Experts of a small language model.
Experts: 16 experts in each of 12 layers, 192 SwiGLU neurons an expert, 2 picks a token.
Training: a variant of Muon for the experts, 1469M tokens.
Below are experts of layer 6 (counted from 0) of a mixture-of-experts language model. Rows are named router (the router's row for the expert), gate (a neuron's input weights, with its number), up (a neuron's input weights, with its number), down (a neuron's output weights, with its number) and show model dimensions 0-63. Each number is 50 + 10 x the weight over its row's rms, rounded and kept within 0 to 99.
After each expert's rows: "mostly gets" lists some tokens that are sent to it at least half of the time. This comes from a sample of Wikipedia text that the model never trained on.

# expert 9
router:58 77 49 48 43 55 38 45 38 37 68 54 69 73 46 41 56 47 34 60 61 50 54 25 50 58 48 59 59 52 42 54 57 54 51 50 45 51 40 42 50 44 41 47 43 38 55 52 60 68 44 54 53 42 41 38 38 70 49 48 67 46 45 51
gate0:53 63 58 55 63 47 61 59 50 53 55 48 71 52 58 40 47 43 52 43 63 57 45 47 53 58 49 56 51 53 43 62 50 52 37 52 39 59 49 47 51 62 33 48 43 61 29 39 53 42 42 63 45 57 43 40 38 54 38 50 63 34 50 43
up0:51 62 36 42 47 48 54 53 42 56 53 56 54 48 54 44 50 36 49 47 54 43 47 40 42 49 58 45 59 67 47 51 51 60 51 43 45 49 40 36 54 49 39 49 46 46 62 49 52 47 69 28 43 44 45 63 38 54 60 40 49 43 57 60
down0:53 37 38 71 73 39 54 57 48 54 43 56 49 27 40 36 43 57 47 58 49 51 48 55 56 56 50 42 41 69 61 32 68 28 36 50 57 63 31 66 57 24 22 58 46 33 45 65 60 41 52 56 29 52 61 50 34 52 52 56 39 62 46 42
mostly gets: "%", "′", " km", "°", "″N ", "°N "

# expert 6
router:59 53 58 47 51 50 44 39 54 55 47 45 54 25 50 71 43 49 59 45 71 38 66 57 63 58 35 56 55 51 43 58 62 38 51 52 39 62 42 45 54 58 52 43 52 45 42 51 53 39 61 63 48 38 47 64 60 38 55 52 67 55 43 59
gate0:69 55 57 48 44 65 36 44 50 66 53 41 51 69 54 45 40 40 65 44 48 50 49 60 56 50 46 51 68 57 44 55 58 61 56 54 39 57 40 53 51 32 53 59 50 60 57 36 54 41 54 62 46 57 42 41 64 45 44 45 38 49 48 75
up0:51 36 56 40 47 39 37 57 60 57 47 51 43 42 42 45 43 45 50 48 41 52 47 45 42 56 45 47 31 35 28 54 41 49 45 47 59 51 59 55 52 42 42 29 66 53 53 57 55 58 58 53 53 53 60 36 41 51 57 58 63 54 58 47
down0:73 50 55 32 44 59 46 42 54 50 56 61 51 51 52 57 48 34 63 31 64 54 51 61 53 51 66 65 59 46 40 41 49 56 41 52 30 63 45 53 37 45 34 61 51 30 49 36 39 40 34 68 46 73 47 55 63 50 32 39 51 46 45 55
mostly gets: " l", " L", " W", " St", " J", " P"

# expert 4
router:70 48 70 58 53 29 43 47 57 59 41 46 75 51 33 40 44 46 56 56 51 52 67 35 50 55 50 59 57 72 46 58 39 29 61 52 43 64 55 36 55 53 66 57 50 57 63 47 55 44 58 43 47 47 50 47 54 20 40 39 41 62 62 57
gate0:49 43 57 50 42 55 45 60 62 43 28 62 50 51 43 52 45 43 60 30 62 42 47 46 56 61 40 63 44 59 39 45 53 60 45 44 62 33 54 45 52 56 59 47 46 47 50 64 53 41 62 49 55 42 45 44 58 48 51 48 62 49 59 55
up0:44 48 57 44 51 57 52 37 44 45 28 34 47 60 43 43 60 36 46 37 45 53 55 71 48 47 58 37 42 45 56 52 55 55 45 48 59 49 49 32 62 56 47 50 56 42 47 46 78 50 53 65 56 49 31 48 42 47 32 58 56 40 45 57
down0:69 61 41 38 53 44 40 55 66 59 49 47 61 44 57 56 51 44 59 48 27 31 48 51 48 65 54 50 47 45 52 64 63 45 46 40 47 45 58 55 66 54 71 40 54 28 56 49 57 50 54 61 51 62 53 49 48 47 56 53 61 53 53 45
mostly gets: " law", " design", " government", " development", " system", " education"

# expert 12
router:45 65 50 51 69 37 43 40 51 36 56 48 51 71 53 55 34 32 42 52 45 76 49 43 60 45 47 45 52 51 32 61 58 47 64 32 52 43 55 32 55 43 51 51 58 43 49 56 61 56 71 50 62 36 50 52 46 50 57 44 49 63 60 59
gate0:45 59 42 33 52 53 48 47 49 51 30 68 50 53 60 51 48 67 61 55 46 54 43 65 51 61 47 34 37 42 48 54 47 52 76 40 35 33 52 37 59 32 50 46 55 58 67 58 49 44 64 43 50 48 52 58 47 57 34 42 46 47 50 50
up0:39 45 53 60 40 32 30 66 59 58 49 49 52 47 48 37 74 34 56 41 52 71 60 41 57 50 72 39 45 46 42 47 53 60 44 67 42 59 42 20 53 58 51 52 60 57 54 45 48 40 38 74 76 32 53 32 51 63 53 45 36 39 60 28
down0:57 46 58 42 53 42 43 46 54 53 35 54 43 50 38 40 44 52 41 65 58 37 35 68 42 59 47 41 35 46 58 46 43 67 44 55 58 41 42 56 50 52 58 55 48 37 61 41 56 63 49 33 55 49 42 54 49 62 50 70 51 54 73 45
mostly gets: "999", "17", "22", "003", "33", "66"

# expert 3
router:42 68 61 50 59 38 68 62 62 46 47 52 40 49 46 46 62 38 48 56 54 48 51 67 50 43 56 71 40 49 40 52 48 58 41 68 40 49 43 47 48 57 51 35 42 34 43 55 52 51 62 82 47 26 36 54 53 49 76 34 51 72 34 60
gate0:60 56 29 50 47 56 51 63 52 31 43 55 39 60 62 57 44 42 48 41 49 44 37 50 62 39 59 51 36 59 46 81 65 43 50 57 56 47 53 51 35 46 54 63 57 57 49 55 42 47 58 66 41 41 46 58 61 45 43 51 45 45 49 57
up0:61 31 53 38 46 69 38 49 54 63 45 38 59 56 30 56 46 33 41 28 57 43 34 42 55 57 54 51 52 50 44 51 66 48 51 55 58 41 61 55 44 44 60 32 55 35 53 49 70 47 44 53 49 58 57 41 60 37 36 52 52 56 53 33
down0:54 52 46 40 54 45 56 40 67 62 54 50 35 64 49 67 45 56 40 79 58 38 60 38 57 53 41 40 50 45 59 56 29 22 50 37 46 28 48 31 47 47 53 35 60 45 48 48 36 54 55 66 44 47 43 44 53 57 60 63 61 51 43 47
mostly gets: " Al", " San", " Ar", " El", " Ol", " Har"

# expert 2
router:51 48 56 73 65 36 38 39 52 50 61 47 44 51 49 67 36 45 69 48 52 54 46 61 69 40 33 61 58 65 37 62 47 42 45 65 52 64 44 59 39 49 67 59 48 73 50 55 65 58 56 39 59 54 55 56 46 27 73 56 54 67 68 36
gate0:37 44 38 56 58 62 41 60 52 47 51 59 40 55 49 40 55 41 45 28 44 45 60 78 50 59 58 49 59 65 48 62 63 40 27 50 65 37 56 56 41 45 59 54 53 75 51 65 71 57 54 51 55 39 26 47 40 35 59 40 56 67 65 48
up0:56 53 38 44 60 45 33 47 40 39 45 46 40 40 58 58 41 56 58 49 57 45 44 52 63 62 51 37 39 42 53 54 50 54 58 69 15 40 51 48 40 48 63 63 56 57 47 43 43 54 57 66 32 36 67 83 56 46 49 45 72 49 42 47
down0:60 44 63 32 38 51 55 48 49 56 77 58 53 54 58 54 46 65 69 53 45 52 48 31 47 49 42 60 50 39 38 36 56 50 54 47 37 44 47 39 61 61 43 45 45 44 57 70 65 62 57 26 57 58 55 48 45 32 28 44 31 52 64 55
mostly gets: " con", " public", " oper", " te", " hon", " ev"

# expert 1
router:53 52 56 67 57 46 55 49 47 54 73 48 81 54 35 52 48 49 53 42 56 59 62 47 66 53 57 59 59 49 46 60 44 51 50 48 38 57 44 34 53 54 80 60 43 43 41 61 54 49 76 61 47 60 39 55 49 43 58 51 40 53 55 57
gate0:50 58 40 46 57 56 37 45 63 51 53 30 46 41 49 51 41 54 45 10 65 46 62 35 55 54 57 56 33 64 43 44 51 61 55 42 44 57 49 49 60 35 50 62 46 37 55 65 50 63 67 51 38 54 66 70 65 28 47 39 49 61 45 60
up0:51 45 53 38 54 33 54 54 54 36 64 56 51 64 52 60 60 50 49 57 57 58 45 36 39 53 40 67 52 27 53 40 56 37 45 36 31 58 40 42 59 61 40 56 50 53 52 52 57 44 49 33 60 41 60 56 57 45 52 28 50 58 60 50
down0:55 47 46 36 40 49 32 29 54 51 39 31 38 57 42 44 56 53 48 47 46 36 48 49 39 68 31 49 43 58 38 49 60 55 55 46 59 50 73 56 57 56 54 48 51 41 63 36 66 52 57 51 49 68 47 44 62 51 56 46 40 44 75 63
mostly gets: " was", " his", " were", " is a", " their", ", a"

# expert 5
router:38 67 57 50 53 39 61 63 24 44 55 49 56 49 52 64 64 49 46 66 44 58 55 46 38 59 37 61 34 45 38 41 53 61 72 57 47 49 55 45 60 30 48 50 45 39 47 42 62 45 48 65 52 47 36 47 57 48 58 42 62 64 63 54
gate0:44 55 47 60 63 38 49 71 35 32 43 61 52 42 54 34 59 50 67 55 48 47 54 55 46 64 56 66 46 48 23 73 64 35 60 59 63 37 50 68 56 56 57 64 55 65 43 47 47 50 55 63 53 56 48 56 50 48 49 44 53 45 48 45
up0:42 57 35 61 52 73 58 50 45 56 52 35 46 56 56 58 35 64 61 48 56 52 44 45 54 39 53 61 55 38 59 45 55 53 42 37 58 54 72 50 69 57 53 58 55 58 48 45 66 37 55 44 42 37 33 46 52 58 70 42 60 30 39 53
down0:34 32 53 55 32 71 44 59 34 60 43 46 48 40 40 63 52 41 42 54 46 67 69 50 61 44 59 50 64 55 39 47 45 52 45 65 48 50 62 46 40 66 68 28 57 46 64 50 54 42 46 66 35 42 36 67 60 54 42 25 52 49 35 51
mostly gets: " In ", " Bur", " place | ", " Bow", "etro", " Haw"

# expert 11
router:48 66 67 41 43 50 59 61 41 47 41 45 79 56 43 56 46 58 53 59 59 20 57 55 61 66 58 52 53 56 46 51 56 52 61 56 16 50 52 51 62 43 57 51 47 52 53 36 56 33 52 68 56 36 36 48 45 39 57 35 42 43 63 66
gate0:54 50 50 62 11 66 55 61 59 51 40 59 62 39 45 53 56 32 55 58 36 41 62 69 59 43 51 44 52 47 48 39 63 36 40 62 49 43 44 44 38 58 53 47 55 40 68 44 50 49 50 47 48 54 55 60 57 28 59 62 30 39 55 49
up0:44 59 52 59 79 49 52 39 55 47 39 37 40 67 37 49 44 45 45 51 49 50 59 35 62 48 56 55 55 43 61 63 26 54 62 55 49 49 58 61 47 54 46 56 48 53 60 45 52 46 39 55 46 51 50 36 45 57 35 45 67 43 54 27
down0:69 44 54 36 59 40 43 56 38 47 47 39 59 50 57 50 33 34 48 51 56 32 29 59 66 43 51 56 54 45 48 61 37 54 47 62 55 58 58 53 60 61 51 53 61 80 57 60 39 42 62 55 51 66 69 47 39 46 34 33 50 50 58 54
mostly gets: "ville", "ford", "berg", "ington", "ić", "burg"

# expert 15
router:52 49 56 48 62 49 34 57 36 58 40 50 63 25 46 42 44 30 52 56 53 38 63 45 53 55 45 53 57 46 43 56 65 46 54 50 47 43 57 56 66 46 57 49 61 67 35 53 58 36 57 51 61 45 33 74 56 46 47 45 69 60 68 49
gate0:59 52 55 67 59 69 50 32 54 59 55 57 58 45 54 37 46 45 43 43 55 44 36 75 28 47 48 39 42 58 42 60 28 54 42 36 47 60 71 55 59 63 38 25 48 54 46 55 54 52 32 59 57 58 26 70 63 48 52 43 53 64 47 50
up0:57 60 63 54 52 51 55 58 59 44 81 42 37 72 53 43 49 41 50 56 50 69 58 34 35 32 42 67 50 39 71 74 54 59 49 56 53 39 48 53 50 43 46 41 55 26 62 43 44 50 48 44 56 47 47 27 31 64 49 70 49 41 49 56
down0:52 55 41 56 52 57 67 55 63 43 53 58 54 44 41 18 60 46 56 64 49 46 56 43 45 48 65 53 37 69 37 48 58 50 31 57 59 29 37 40 51 56 35 42 46 50 41 38 45 21 41 46 45 40 56 57 49 60 32 41 48 29 48 56
mostly gets: "s,", ", and", "),", "|", ";", " and"

# expert 0
router:55 54 71 52 57 57 55 49 44 54 71 56 43 42 66 58 44 51 41 56 56 60 44 46 46 57 35 61 77 45 58 40 47 51 55 58 44 47 39 53 59 49 54 58 46 64 56 57 63 45 55 42 36 46 49 70 46 39 48 52 49 56 49 53
gate0:40 32 46 53 30 52 44 28 56 61 51 62 66 45 48 59 41 46 53 47 59 48 60 52 54 55 43 34 49 46 55 53 55 65 54 64 55 50 45 60 35 63 41 65 61 60 34 41 53 60 31 47 49 43 45 50 59 45 54 64 52 56 56 60
up0:41 60 48 48 45 48 52 77 44 48 47 71 49 60 44 47 59 51 49 33 45 36 53 26 60 50 46 60 39 65 64 52 37 52 50 52 37 74 49 57 48 47 58 57 65 33 54 44 53 51 50 60 48 47 61 49 39 53 42 37 53 60 41 64
down0:51 40 54 27 52 54 54 49 42 28 38 40 44 65 53 40 44 38 46 74 50 53 40 44 44 55 57 46 33 47 37 37 48 43 50 66 52 61 57 58 54 47 74 51 43 52 55 41 56 41 47 54 37 42 45 62 46 62 38 55 47 57 58 55
mostly gets: " in ", " re", " un", " on ", " out", " under"

# expert 7
router:71 51 49 55 23 42 36 55 45 52 44 49 58 52 33 26 53 52 64 57 53 45 54 63 52 64 61 50 44 64 46 62 44 30 51 53 36 62 43 64 54 59 47 50 55 43 49 46 50 38 68 69 54 44 49 58 50 41 50 50 39 42 77 50
gate0:46 55 51 37 47 48 49 55 56 62 63 58 48 51 39 51 44 53 56 46 55 41 34 59 49 53 40 61 65 49 64 65 46 63 39 39 38 48 69 64 54 56 57 43 50 41 54 49 36 33 43 45 54 36 53 35 54 29 44 49 42 25 58 46
up0:63 60 49 41 45 44 43 67 47 50 47 29 48 49 49 40 45 57 58 65 83 69 45 40 60 57 46 48 59 53 33 43 57 55 31 41 42 43 47 48 56 25 58 61 56 55 47 36 43 57 50 39 51 71 57 66 53 48 56 56 37 60 44 54
down0:68 59 51 42 47 52 49 45 47 29 72 64 54 40 58 57 40 69 55 69 41 51 60 47 66 50 33 54 39 48 38 52 49 69 61 60 76 57 64 38 55 54 61 27 54 47 43 52 45 53 48 55 52 53 68 55 53 24 59 47 55 50 61 61
mostly gets: " United States", " University", " American", " France", " French", " German"

# expert 8
router:50 44 50 42 57 64 50 54 46 55 51 52 68 49 53 69 44 28 68 64 81 40 57 39 54 48 41 57 57 50 47 46 45 36 59 44 61 50 31 25 65 63 61 35 43 63 56 67 46 64 56 51 54 41 38 51 42 47 54 41 66 61 41 62
gate0:45 60 61 58 61 50 61 45 41 55 51 45 43 45 61 59 51 46 45 58 52 28 58 46 48 53 47 55 58 43 61 57 40 45 60 41 57 46 57 50 59 61 50 42 31 56 47 79 50 63 64 42 37 47 50 35 45 40 43 62 45 53 54 66
up0:64 64 50 49 52 57 66 46 35 45 61 55 43 42 54 59 49 49 55 47 44 50 53 48 47 70 55 41 55 46 41 37 37 68 43 56 56 51 54 47 63 43 34 41 65 37 61 43 61 64 22 42 40 53 55 49 43 49 54 56 46 34 45 62
down0:49 55 59 36 63 44 50 62 59 52 58 49 66 49 46 49 60 49 48 58 33 49 60 34 61 53 51 37 54 41 45 53 42 63 55 56 50 55 50 52 43 45 64 47 46 45 55 58 55 47 49 39 48 50 33 49 55 45 58 49 43 32 53 49
mostly gets: " film", " album", " song", " book", " Cup", " Film"

# expert 13
router:53 45 64 50 51 50 41 75 36 55 36 48 58 41 42 46 40 50 53 48 60 47 57 60 59 49 59 60 56 51 48 54 62 35 56 55 58 44 33 50 55 53 55 48 47 52 51 49 59 36 69 50 47 33 37 66 57 45 40 46 54 61 45 40
gate0:42 64 60 48 53 41 60 26 43 44 59 44 54 51 59 45 40 70 66 42 59 36 67 38 55 44 71 49 68 42 41 62 41 23 47 58 61 63 40 59 64 50 52 54 26 61 53 65 49 62 47 62 53 41 28 48 43 49 59 48 34 38 47 48
up0:46 52 36 42 46 32 54 67 50 45 37 41 56 54 64 55 51 69 55 52 71 72 60 43 37 58 51 55 69 50 50 58 42 42 61 39 32 46 53 55 59 43 53 55 45 33 64 49 49 40 58 54 43 53 48 61 55 62 34 43 64 53 23 32
down0:71 67 56 43 44 43 55 43 59 51 38 51 42 40 61 51 54 45 42 52 40 55 48 43 54 49 60 54 60 52 43 56 43 47 49 69 44 67 38 64 46 35 47 36 42 49 57 50 64 57 38 44 45 40 52 53 27 37 46 41 63 24 54 63
mostly gets: ").", " which", ", which", " they", ", he", "\"."

# expert 10
router:61 53 57 68 34 39 39 43 53 55 40 65 62 50 55 66 39 48 41 60 43 56 56 48 56 47 46 50 54 63 54 65 34 36 56 51 42 55 48 64 44 52 54 66 46 45 51 38 42 48 47 46 53 43 33 68 55 35 60 50 60 57 61 49
gate0:51 59 50 45 32 42 50 44 40 61 44 39 56 57 66 54 41 62 38 42 46 53 52 52 53 61 30 45 56 51 52 47 63 50 58 62 43 23 61 43 55 36 66 62 63 41 39 63 49 39 44 39 56 67 52 53 44 58 60 52 60 58 44 37
up0:42 53 54 32 47 53 51 53 65 57 57 49 62 71 34 37 57 51 34 61 35 47 34 59 59 66 55 53 40 39 43 44 64 48 45 45 52 43 48 57 41 57 52 18 63 50 38 50 28 61 47 38 29 60 52 40 48 41 62 61 50 65 49 50
down0:63 54 40 55 60 50 36 58 53 51 58 58 43 65 42 54 29 51 58 44 48 36 73 36 37 46 36 50 35 20 61 38 67 49 56 28 61 34 42 52 32 48 43 46 49 40 56 33 36 50 49 53 59 53 50 49 31 50 47 55 49 54 54 48
mostly gets: " made", "ated", "ized", " used", " played", " began"

# expert 14
router:51 75 52 59 44 43 56 67 66 46 40 42 37 40 41 38 52 41 49 59 56 51 58 60 42 63 33 56 54 35 54 57 64 56 50 64 57 61 49 44 53 68 52 54 45 48 40 48 52 62 40 56 48 47 37 55 41 50 64 43 51 57 53 47
gate0:45 58 58 57 45 47 33 54 55 43 44 68 51 55 53 36 38 41 47 56 64 52 38 50 39 62 30 50 49 49 59 63 65 46 42 52 52 47 45 63 50 37 41 43 60 46 41 42 35 58 48 48 44 41 51 46 38 56 43 32 57 51 56 53
up0:64 47 44 46 51 28 45 50 46 55 50 39 34 71 45 66 53 45 78 58 58 76 65 58 46 45 58 59 48 36 70 53 47 59 53 43 30 60 55 55 45 45 57 38 37 62 27 47 51 69 43 51 34 52 47 55 33 56 51 58 37 45 55 49
down0:52 50 53 62 43 48 66 45 51 55 65 40 56 70 55 47 48 56 45 70 39 40 63 48 66 41 57 53 60 45 55 52 50 53 41 49 48 38 37 62 54 45 38 63 43 48 45 61 61 38 35 40 36 51 50 42 38 31 50 59 61 31 44 46
mostly gets: " San", " North", " South", " north", " Reg", " south"